Experts of a small language model: 9026 steps.
Below are experts of layer 5 (counted from 0) of a mixture-of-experts language model. Rows are named up (a neuron's input weights, with its number) and show model dimensions 128-255. Each number is 500 + 40 x the weight over its row's rms, rounded and kept within 0 to 999. Numbers have three digits each.
Before each expert's rows: a language model's description of what the expert responds to; "mostly gets" lists some tokens that are sent to it at least half of the time. This comes from a sample of Wikipedia text that the model never trained on.

# expert 17
What it handles: Passive participles and verbs after was, is, were, been, such as appeared, located, achieved, converted; also table header rows.
mostly gets: "appeared ", "been ", "located ", "appears ", "were ", "|---|---|---|---|---|"
up0:540495538538426511503587551500526520506550546482473480489510507548537457503506500474456547487550494527518541406477506508502469500506507456515504428515509525487429494444487414567538516511481487507449487482437461447489495500509510516593492479479458489455533472510542541441520511476492547454472518494489522525485479501563571529393537626506445453453520437475457455531537543528431488498468
up1:590507534490509478513534533522523459485514451551520532498556416540498527530513514523472451518466516474517524457447527505490523460509547419511428488572461488454569507590469460520499476540460530446546511503492482505495538531614422519465518502495506588572524540532535568501488558505449490468487547571552465537511462516494472464452555459511434474503490533502556446461469487526520468559533
up2:444499536473504456475561497488494497525555539479468462494462555493492409532512474512485447445460517552572511503478528416514510487560499405552500469535481524467423511539539517489498429501514555453549521498571516543531484465451522502455555494479499467510505507501442481451473623512537469615527494473545499483544544421481452450500494481497477553522487542501482503462478511549530471418568

# expert 22
What it handles: Adjectives and modifiers right after the or a, like first, largest, original, American, plus season-year digits such as 2009–10.
mostly gets: "largest ", "main ", "entire ", "latter ", "original ", "historic "
up0:495482475465462539555532505545458462504448467500459438514507490491530574456573482563427614492465566506486556435513511588523480500511459477503527502440467513506445495548536528519494392550518555507560525449443451527508469547521471514584507499492532538449493489507455505476469524493535522475530536483535444509483513490517510453466528439501505544547498508587529473485508495462578542493492
up1:412519507557548565473484410456504525571554459504500494469588499621495515496545496456565539504480476512528518542487507549568465571440471505440523461530515472415514531504459446533579488453454520488545505501468456506459550505548486505546484449463563563477540494489498455531565483565502479520497465584452514538431489481515514470537451562529488519503479525405538525416521437512491498444512
up2:530506484543472468505502384454500505453554572489515574566467491551478543550554474505425586482504485533510564509475533496424461471507514475553554496498450515446491549500456549483417447461484492441521536506465478448467488512491410475425554502475539489482543548506508573445441564553490503408471456542522437532531513511541519495489479513487533467458489585543505590507558467495587515440524

# expert 1
What it handles: Pipe separators between numeric cells in data tables such as route mileage, election results and sports standings, before numbers like 61.2.
mostly gets: "along ", "ub", "arg", "GK ", "aw", "SR "
up0:591507441487416492484498442505507576531454532480515533507527505473513477471519557493536570516509460466528548433504491506467514436585536517501585420492541490549516476464520535564496516541548568447421522481516545512503448512492510556445484470519486482507472554522503553443459463507467461496487413456477534422522511550511541487342545491454523484519530504525555527541514523504499486461505
up1:561545446493508418469523473496505506498560573482507541562507466485514493531564517521508506492477499506524515452477502467515603488497517483522543501536424507453439525519515442500519603426486490545406516531515442517490481487542505504566461542561506537515558487499571509491465509477515513478511507440494555531572424477565502441456486510489537417524526482540478476567541453478587584434551
up2:493566466469529531540580526461573579492537476474506594508454494442544545467499492491499440549526480455542528497488559488431519530485536522437445484407488524444444481582531471441477499500447457492546467523584455549488545514546465525524454459430550458465473430460560551554447472562531494552546403518543458457505449468521535574469500397453481554507515474499571567517450453489482537398536

# expert 21
What it handles: Endings that complete foreign names and words, such as en, ville, ano, ak, ić, idae, as in Cervantes, Endresen, dehydrogenase.
mostly gets: "frac", "ville", "ano", "Pas", "ino", "ata"
up0:490459570521472556467495517500486504473572561433464513557446455443515412518572551519545489482444494449568554488509534425447516532493461498492506439555498465527428489451495561512527433541485504452495435586476511487506534441568502570534516412478436520507475416537532585475564435490473478475465493435533471517462487462459482553434554530509518504458505495551512511500501492449447487523486
up1:477503557534466512480505558590553547511506406494448446589470522502513525541500522534488478431517443452513508506452474493575507431477465539496477466434498446487452545551403428564471499517506535512483473535416451492477561463511519559489529476525468476513538451490463498471459452448484522520510639493548547518480478474534435520510501547546530468515477532563506477459475538490582538506491
up2:551482501468478604470516460498505492498487451580455520497551460545412519451514527436498494442500564498475557477492457493489457527500515460488497477481464452514478536476506505577548468491449520522447532495455541500504474525504445468494551467490526453473480515560503534459528423493471565385526463547525543513493485496490531482498470480511457432521540510494541501467542467541496543496507

# expert 14
What it handles: Determiners and possessives that start noun phrases, especially the, The, his, her, their, its, this, often after of or in.
mostly gets: "his ", "The ", "their ", "this ", "the ", "This "
up0:487470459472528541500507564530565535474556477500517516469511538462487541486426533546467514483482544413472493458516472493463466552474458548523437511513472431403548473518418559496499521530536429501471413515469432473479465523468517501518402508456521535451574442425469585498549495446524543502574528498510502521496512450556489541519560424502465548519568496440582500422538499536463511496489
up1:461530469473550520546440466518534590482522479483481489470509561549493509468547443510512517519513543474522496474517517535444528550543485508516496515486538474519504451510496446525507519476468434405483485540475452574511557488490466464496532503503545507477463546457519534572558577519533497435492551498455437452456536495499552472553490512522517515457434575515497542524480580394418514475510
up2:501569513432475475509511509507502515522541553475507510478466521496426469436499530494522496509440496593450474539456533410480563471466536494560579495491558512496518474459582478490409524581439493455470495460507420443523514482488486560489476471503570536493522488486506535400465472535486535504548537439526546480471433519482464462509478471583472465455512521512578485529460460460538526485537

# expert 10
What it handles: Quantifiers and pronouns such as many, numerous, some, my, him, and word continuations inside names and rare words (Begot-ten, Che-ever).
mostly gets: "Win ", "numerous ", "Despite ", "my ", "many ", "Many "
up0:572414516469502559547512471491555464475524527482489527441502574482367525534440498502605546526519564504436463485484468466553485486508472463517528521419418492548563393547513455516462510546492493487524494514562558531542513548485489518539568558513504494470460471520468537404457564484543486524558494535577582560461486527523471397439477517515517504509475450538490515537561527507514439469495
up1:475585499508600581505531464591551450549483483519497561436529517437440618465483441514537515463526481495517498504478536524522375549486466500501566453452600493530543435492508515499478485451445438553448453526466426511499508550500480478560515519484504462504563531461543458562585453475528521440557469451465454445481530559547533564524455499502505537471529498468539467474537542512492504495520
up2:442536535531503520523474506525537513410519526511417538570549525567517458453488508503533505581450455433444593557505498451466556468471462504487539537509517454464484422438483578545467529489449494517503541546469487447455536487438515520530466456527581425415545504525518469525492502514494515469543492474528425440382440509485541496514457501494561501479444478519453531474537480528433501400456

# expert 5
What it handles: Short word pieces inside rare names and foreign words, such as b, sh, dis, Mc, and pieces of Chinese, Thai or Greek text.
mostly gets: "b", "dis", "Tr", "Sh", "sh", "gr"
up0:511490468511523550488545515476447471537488482517555599472472463522441439437438485503477520521535571471508519489506525494500500468478545503519502548545451479498475582517540530560451506510565475425564537538503492523449484477519399523495473506511471476481443498432436442519553539556530492532513468438550541501500506507519518562474561536563474512526448545464521516494549511522545446482575
up1:575503473459515464468466548466501558542566499485463475609503524469515525504538521496554575509441486493504500476495486474437471509486526537520480500471436430565396516505481449472579484531450466541487521431496470541480489436544499499554519495511509474541441512492435531518508511509465442503551472489477587605524553442510461545395542484511572449555533482506501571534484433488501504494442
up2:549519489469471477489497447435549521603570526494538413446472495490486585480537553434539548544495451571514535506521418486465486530441455484431529433507558485472468525430499514558474568436507538530563496484564535482466523415543473513501521530480507492479515499527575521537509512527466492443525458551490481532443584451517434467489590547463432515579435476519593582534528546495481547489548

# expert 20
What it handles: Separators, scores and name endings in sports tables and match reports, like pipes after player names, minute marks and results like 3-0.
mostly gets: "″", "Singh ", "Votes ", "ensis ", "Jr", "Smith "
up0:439530560520556484537502533472552487563449581550458576548517544587416567562540442460515434534542532565489478539508511486467480533416531465458498510414495477444509513536489513572442463487418474433480442491508478530481502532475478492463516419430553495438431597495499398472534456512499540420486456537552517492457504501502565489425458498521435527518418497483495439471539481514475578468444
up1:509497500464444572484489499500507474455499499491485555485456456539499445465534494514505493515536473465516571508499535493509509553451531458458533479456580536520462419482565439473508529493443506478476508435536520411526544516555532476441524441479575505502483476513498533474511509499518497487491445544507483501529557542541634505443504470510433539516534469501480451559578550484527488469491
up2:466566494500529459529478441475568505522545520532463497475552514422484557563549547484553548451587482536474483467416518448563449508514491509484433380481520487554480480483432464567524480503449541467481491514457498508481491489530520480515494424555509507564382535543507512486550500488491499492548530474454538549466479489446501472482486512493435471484431413483485566524535495453525490466402

# expert 7
What it handles: Head nouns for institutions, places and works after the or a title word, such as Council, Court, city, ship, song; also "Conservative hold".
mostly gets: "Council ", "Court ", "song ", "ship ", "track ", "Office "
up0:456505451495486524553520515508435409502522434558452520511478498432434457521518407571501536564417513449564433536483544489444497454489490434483490484476489492437463469537495513464448463478458522388524521469500384478473550521574520520478519579536470502486481432475579471384533438487466563505494558491470512472456501561527594521499477535572470488517526516468496409477520486466509446515497
up1:524559474500483525489481499444539465563501490465507504497543469485534507519483507358414504479507460536514585528545474514538470578523418457500572489506585500541454533512473492465467492458497556497479488411466459434539517501486554522526536569519486530488507415463530469502510529510470528482511464510539531511556432532565476500496434608541543493514494440572506485486601481537450512514520
up2:438504487448543568485509504540439597460484496438501452522478489536448452476508521431485575487450572518488554453516555522493554532464437479475489486524467573482572527517491497499556547461447438541488540535473495555539499486538544492483499502555538476558473466554553461505446496564522522507517479511509632542462510466509414492489566572512481476481433459484544537469515490450486459545439

# expert 15
What it handles: Commas between names or citation items and the word piece it inside words, as in Trinité, exit, whitei, plus other mid-word fragments.
mostly gets: "tick", "it", "Par", "ow", "), ", "Country"
up0:498479536499472546485578476477485477465493515507485544484520469516511610531416453587481504524402457471531404566503490536486512515508494440473502513577506487457463436488555541499512568488526494511471512494523390511503455523516532503503507420511433536537429443470610494478520452462528479470512474514469478589509485463447526528477496521467470560510473485458456488489488468504571488509429
up1:516544535519465491438517541516470518526535460514465504558437544492476463580554449603558513510496543560566530463491512517526537487482480484503455535463462548521518488552554457522532505457444467441510575538557498482523525477504509487443474539521520489495447459533430490393493560557475484558561555469515573529449486419507559588427505522491462455519496477549500474477488553506492464529510
up2:523485541499482518507559522583440504539546499492485520485517485509495470517444515454564435581490504534522535571478549503482460483513521498474488480531489484499442490500470527519520538545519522502480520527531500456466561509494432515528534499555493504530516475478538414519505440533472450431608536453528483462471443495479500476512514462486533492515556507488484434518529521516503492479461

# expert 19
What it handles: Opening capital letters or first pieces of names and words after a pipe, dash or quote, such as St, Dr, Ch, K, and lowercase s in "snares".
mostly gets: "St", "tick", "Dr", "Ch", "J", "D"
up0:426532478467502539518471622462504483493530488520555488552458467527479510550488565486560523506537485420511520499531469533480481441454580483512481432464490556577440463534499436472482395573513430576483468454481509540493589493545485481487553494512490401475474386518499469518488501490505539437559489428564459526511514426493458506547452513513522496460526460497501509526507585459423529502578
up1:440498442445507529447537516551572532503497477500447548536550551512461451563522487555407465449502563440542541485504434490489430497442518533528543484505447528455549477527472521470514398531526447579480475456488429490465511451522463501489572507551564417494475505524452546502500487544460531529489600460454465559515545491467482546511512491487562516442548506501538483494458522484487450454459
up2:415464448543511512586477545497523508537506504475490475505530531495507472552484468551485501537533439493444552531530476490491433506472502469526443592486495462598397483535534527500432507451476483546404535458571501554453541464562459479508498515531523459496526532463472458497520472497457472463503488521484452491487433492491503493472473422548490531502546548495538397477514576438490521516458

# expert 16
What it handles: Pipe separators and semicolons between numeric cells in sports league tables and stat lists, like "37 | 32 | +5".
mostly gets: "However", "Ben", "%; ", "Over", "—; ", "Bak"
up0:461508568505539534498517426482503471579489472532505477454460385502456434538555507507548508463501514502486497560460489497514533455543404448526482481507545499566514518557511495565568416520507484469431543459522477478480578476451512425492554498510477528514423489516515538554505528514499472526531465497548442505460485476500474531500512468549493497506503484479534491469459552454485409445514
up1:506467436541533539498627485493493493496504518497488449520595490595512560563470479479510469557491493517493490533534507520554560519561473566544490524463561482450478529481503436527510592470470581523533515527516494486487544491529517489549480402476531559470506518491425439431473556534457461443460473452518461497490504506416515469444491518555475540514511571459554522505473495519479483491570
up2:499529469460540429427499548525507550522508513504480484507500503469531524453508458487439554486536554442529532514563592509474567425514507484443518458447512495508532586499460520488594497469460539563503479580468473551472512520556470455507500485532513510475548489544509509425515522512505525494499519466546496458518409476534514460478529535520549497548478491524493438480591487494561558530531

# expert 23
What it handles: Plural suffixes and nouns completing a noun phrase, such as season, members, people, years, games, often before a comma, period or of.
mostly gets: "season", "members ", "season ", "people ", "games ", "years "
up0:532539496463558486465562503503524471493602443509425464487505458538520503481464421476476438507480538502545450409542576459458480530454525495479496490552520526470489424484450543466568484461552514474519504461497433462467502537488528481525474456545528512502552539485544514563493508478527453458520516458462572498441516557455487456497458526546492485501493451557513490515502496483412441531499
up1:476584540502469498536555470499481450434484548501434471490508487496543492416524557522435566482528526476547426541525497480531513427539453529499520510540538492463464492574532532509575525487440498513482548513468551510529472550503540497546441460445542462523543481445517534454548496460520482472425507527493560505458547519484400545498515506513487463492504546482444524516489536524579507488461
up2:507498495505503482547533533442483448563502485574416433472465442576513503500516519539530560527491457418555497532509546459458503495551472436483462531459549403517544468521525567525491441482505508424543505517472494485491529454471507560480476513519497487487517501451554512457523452523551447529493543485535527533493401486540537494481508502469516478539381510552516483453547559410460516554515

# expert 13
What it handles: Line-initial dashes, pipes and == section headings, plus common first names starting a list entry or table row, such as John, William.
mostly gets: "== ", "=== ", "John ", "William ", "Preceded ", "David "
up0:466495522572484468497547478478475501436537419531498529504562506501457536447479586508485598458511540502427556492483494510479442543490454496498504538504556500465466524523480497483473516510432547448554461511516475582527483516523494512535469491427488521508414519454494481402409505471520525510493499459539506441563610457517422508384510473543463492492544504513528438453542471396553485501559
up1:542505526452501506531551449513541504500479468559508508564516540559470517451516453482468361538460574477432458511501558464455533526523545445476450520514512525511466514384506539526547551450458539482494534424493458491493562456520386498505502508463509480522479545508511560492436459552532524530462492469562529429498536510471516433542399548446530511466478540516537554456500493542468515457482
up2:489564584486512488528540488603511472478526502503514578477476472498478524485486511450495415523522583551458542529532509491464511509452522441491481505577516462496519443441566504509537511480541527504418454553412442524509496455469372501492485578454485460496547453525539551507491499521546542481497542441520572480423475458524553579446470522573514517436523450456516596533528493498540475482541

# expert 0
What it handles: Function words opening a clause, like to, that, who, would, had, or the comma closing an introductory phrase such as "In September 2025,".
mostly gets: "would ", "where ", "because ", "Men", "will ", "Women"
up0:421467503537571547527447527466487562503547495493477559479493471518514514501463436474488444574469502455499474460513538501542550515492471522448471524495479507451518492487576531511504512425497510485538545532485522519461484493521529508564541508473516540495541376480516560497602508478474537462541536537535515548504474574497472502460642501489532496480434530452517469518515555469528460522547
up1:484479460464463478494430530503454495485596557588418535522505485547485508477461505443523458461478490540496488539526470510511487576543537506470377462527505538500470517512483482480501442519468516540436575512510544541505490445525588531548540567488488505564560529531470490507507509520502444492508473541554453530473586526483481539488518524506481496480472504431561539535514539456472510490454
up2:544477444570532476541483493550492507461584579517544558412523533529516529464504476498579433476560574508535534459478426518560479474531553492514548547508472488483557499507543484522449491456560521511424491533504547539519488497412487539492479493567487519501561602490544480558463523473503487534514492538539541469552507501399511491472504444464427514524540434516527568515477521474462505474528

# expert 11
What it handles: Prepositions opening a noun phrase, such as of, for, by, with, against, through, between, as in "member of the" or "visit Las Vegas for".
mostly gets: "for ", "against ", "by ", "For ", "including ", "through "
up0:520498498490530470442488576521532497538489451590422579567538486563537515519541483507510509522494490500505542518531515428498507460468512506461550467537532484470425491507552511473575516472486547507526524529490535497496511506476509495471526507534517509555478535472507530549462532483467499449480549538471488508480500403524471507518576527519498498504496593481530524560501529506523516491552
up1:600503487551482422514511527495547567505478457421496455476541508455458490458446479447479461553541457469487472556492540548464488534519527499495480546459538487527488474514485508479507521538478558443467426518539490517526468457546467447585461468520524545562540589530505498413486508488453533501549560475485580522468519505457486439520530461465521453543512580566498473454507508438528538488554
up2:518478465508550558468479538534543482500538559541535484418571532523527525500526524493484589470520507440529498564540451546489478461524520457497508458507500542526517466441538514498564491520525453535516468481520486462483532494457495480545493459469441458481546463511565469501424435510448472483573501519540487521512413518468527517524525514372539460468553485525486474465523492524461462491506

# expert 6
What it handles: Final digits of years after 199/200/201, and place or country names ending infobox fields, such as Wisconsin, London, California.
mostly gets: "|---|---|---|---|", "London", "States", "Japan", "England", "|---|---|---|"
up0:481536471425503466463516541469502477517508512520544554464470512476538493494495477504504423532509465503479589536511607472484483496425550538532508445527557565480392479452493555530447453427477506483533523552449496530516534454495473450524433546571457495513546435519486451453432530490526469476438516464547530364508486460490468500421446537536484520458503513524430484436520511477459474462553
up1:590485543582445520446504455512524519517549484489531469535541450430486492500505465516627533518512573503420522529490535448526455445518496499502517424473476497490483489543494495508517410442496493485574595481530473514492480501448434553544492497494525525453446478523523463473510478535490514522547518576466477556522507545462537529460517544472491526516539539458471403471532459590497525434520
up2:458406470470517509517522517552504435499527551481501526528441461534504475414505514481526535538534573494471531574479531541474456502464514459465526479478565550449482457415504511499526491532556495516469470517478560536482566501503475496452464470497510388507484515537538473499489472543533497441481503524605553463504646409457466536486508444536531518528486555554535553581571434517528516417449

# expert 3
What it handles: Modifiers and head nouns right after a, the or an that are followed by of or to, such as other, former, home, due, north, and "up to".
mostly gets: "other ", "former ", "home ", "due ", "north ", "km "
up0:526492421478572405492513478546528446514484543541497514497550468513498494463458466442553487503497562498442473485469466470474459481477512517480564453564511477499521522434482539495485531505551489470449500590522556575598424530483500530533489423508511483553523530573446434491459476446544468475503487523499619451563497506507467488486378540545533462475451493573478544547565402475577492409522
up1:498501435466477581473485382522511532513492492579515504531475490508414524455537487531545508562398457506472523478482514556477509547502520494581546522453448494474526482486563500460463463548496492462461505525427558541443533530526482477495462485492553468482488488496464497514520487473494450523491462406482554474558550493534528479562529436498524464549537448498502539488535507479467584519477
up2:515594518496595555518479525532534485444514506489432485496471455479498480461518534447478496513470483509519419484447526468492531484460516508494493510556510553473512481493555472461590528483540446487560470494453574451494542473492406456473475464490511514457499453529483455458498453492505490546527497472471528507514554540547441453515521453517496498414504466447479523479503507510545487527460

# expert 9
What it handles: Commas, semicolons, and, but, so, when, while and which that join clauses or list items, plus opening quotes and parentheses.
mostly gets: "but ", "when ", "where ", "while ", "because ", "', "
up0:473514441455431557534529516509459441464450413433421443536485514476459510532492479482515513439490514549517559448525514494526466506486484516403527516555527449529521428498492531525497460513475495535536457503464443457459524438472499519509547518494469507484513499531601443544539549545461462549462477508445483517503437478475499463479503484537478456566570462490489500533587533410466505538415
up1:469507516510498512540494553562457457510549414555440504455482541481534545451484469555466473546463558514501497401562492489478568574581537551487512563454540492576472435538561556550441489495547538465481440460531473518486439473504425548490599510473508471505481533515472454492486512510505527501479510527529551431475545518585535508509467506430560567496544476454464494480488416464475581487499
up2:577488502499557580508507481499457491489486463443571412494439514519443547485523508468517479553438509510463479527589480436461557479504495517563543482455526486492542400484551508495419497532499425516480404503485474512503503456520532480489561496521523408491540483474491523449576476495460519442521505518470550520463528492509592527547438437488491536492580494520576551504520451471483497454502

# expert 8
What it handles: Prepositions like in, on, before, after, during and opening parentheses before dates, plus the comma inside "born April 8, 1995".
mostly gets: "before ", "After ", "after ", "Following ", "throughout ", "(\""
up0:497500493503476550520479501479484476502510546425523515514535575517567511409467504481488501482528460503514495466492483457515475529487481447553513534472542479520448521417473403534513512524486505456486489509441505439503488449481454506473471450509549512482528501577452544454476428586538578540495504518482573494572453532549525522444552432510504515552519560441558465513535523548450512430571
up1:540508558403467515481478494474478512446486383582524454464585465498478445493512494490508515460509515487497449500428503560492526514500529466458543508449494605505571482438454473503548554479473488577554509544504516501526524448474500521478444494580480530525392580522433426466396504517523468513513528468472468470534462539546489526472513404534438487468519486548463442456516468473552552513572
up2:474490500442537514554504454548457462438462442523540512510475461478503522455511505476490511496495503453501501495464606486565435517482572525525536496480443544470528457455537507520535538466478498451479533528519536499569567523445484515519469504508590482531504507541483523520437509531453503452554416479468474497506540486483477511383428439405509501520470424571478505448468551500547453505559

# expert 18
What it handles: Words and word pieces inside proper names of institutions, awards and titles, like International, Music, National Gallery of Art, Amherst.
mostly gets: "Music ", "International ", "Hy", "ı", "Art", "Ty"
up0:500505445431545517497478474497536499536533513504435470532470419444514432496479427560462539583576523456583594547533476520488506606444509455467520603573556482539480539468585492485483497440536467445554461452516415525477541456485489432506528454506513502418523535503498508537484479460474522528554480546514487508452479452461479518500478507469574500505496491451455492497530441452518418539460
up1:462550520520507492534463455513432471467550512465467520606604585481511484471543480569478510447538537481436532494490509472510485556509547527572496518493423582535478531498453497515480487537479464427489514521489427495509531488460424462517544412488490513528514499478494493499496457438553563453526477487520504518492524518581526594494506451442471455419516536495459555437495493441507431506511
up2:511575499506463484494477541514491523557554502490523541498451473533542489485540538498437484520469425487562540484485607460469514468470539440524534474478594513584457432596477484506476486527495591499467473456530420507497530498522538463466625488477525492430519428533517508450511482515555488504527518506513482471522519494500502555488551452470537414494454495517440513487490505529448528470471

# expert 4
What it handles: Sentence-ending periods, closing quote-periods and line breaks before a new sentence, paragraph or table row, plus infobox field labels like Born, Genus.
mostly gets: "\". ", ".\" ", "Coordinates", "Born", "Genus", "Phylum"
up0:429479462494545454435517453540495549510476468447539491577464526584504517499496509485421518560463473530538559503476589516484427517458469468448460489516516490486494486509408510490560579540573449420510488448493462446484544469538511536456561527512515416513452466515454462540526538463555467511482470471504496494464592513498494473479428465534468552494526491500502471466423447554444511505475
up1:549511523453513441490466512580444382496479477550503538555484516549514555443502469569449509507530533524543438452451474469537445481606541528521492464472519511445440522523441472496597497503442516457579517472472483468548569466452506536485413527518470592497543496514477458487455430514500528520470526517542555463484559542594556525413495513492515518549445497480495550464489447526468489443511
up2:546491500494548520516456555516545532505446588529444549492559489527551547579562513502404390515458508484556474530490498555450513528488541450493520546473471524437490461464499567527623546487494508507479479475581481528525535515513544543469559516611490540488480498544492563519538522506534484498478514511463495557473534539415479540539415480507478561523505497473483487451415529490553530548461

# expert 2
What it handles: The article a in phrases like "as a result", plus capitalized label words (Type, Group, Height) and word pieces in sports pages and tables.
mostly gets: "He ", "Type", "Candidate ", "Road", "Son", "Ed"
up0:510489488567487522434504468507499439505526409555504481542553432553491435516532525478445528537470484429493551513525498484487518516506506505476512549480481564535399461548476416487526524433484520434496497515508558474533472429473501531443453543557563503540545530420527447488561465498508554522497502527522519416506463515488516538456548510568510529477531548454566485513482485522437513485509
up1:480512540497485578542545476495491516473459479526468467450484438477489477515439488572505473562502549448528503532506469569517529458520528471502518538541472419498519472579504515540496497467508478452489527498565487540560462455473509555514485529547485519533508545541459475441499564505493540514429510522508538475475529505571557500368505494510485558529496508506482451534546522457570484497510
up2:495581454504459467474546541529504487492475549590557522534543489467476524460436517535501542532395512553515500500429464436526514518546518417489484488579503496537507546533598532478506615477444487462446531482476469506528557488470479431524547518468494460477555518506570485421506524493520488496593500532485461464565461496532526515476470472466475544483463513620555515510496546467476520507514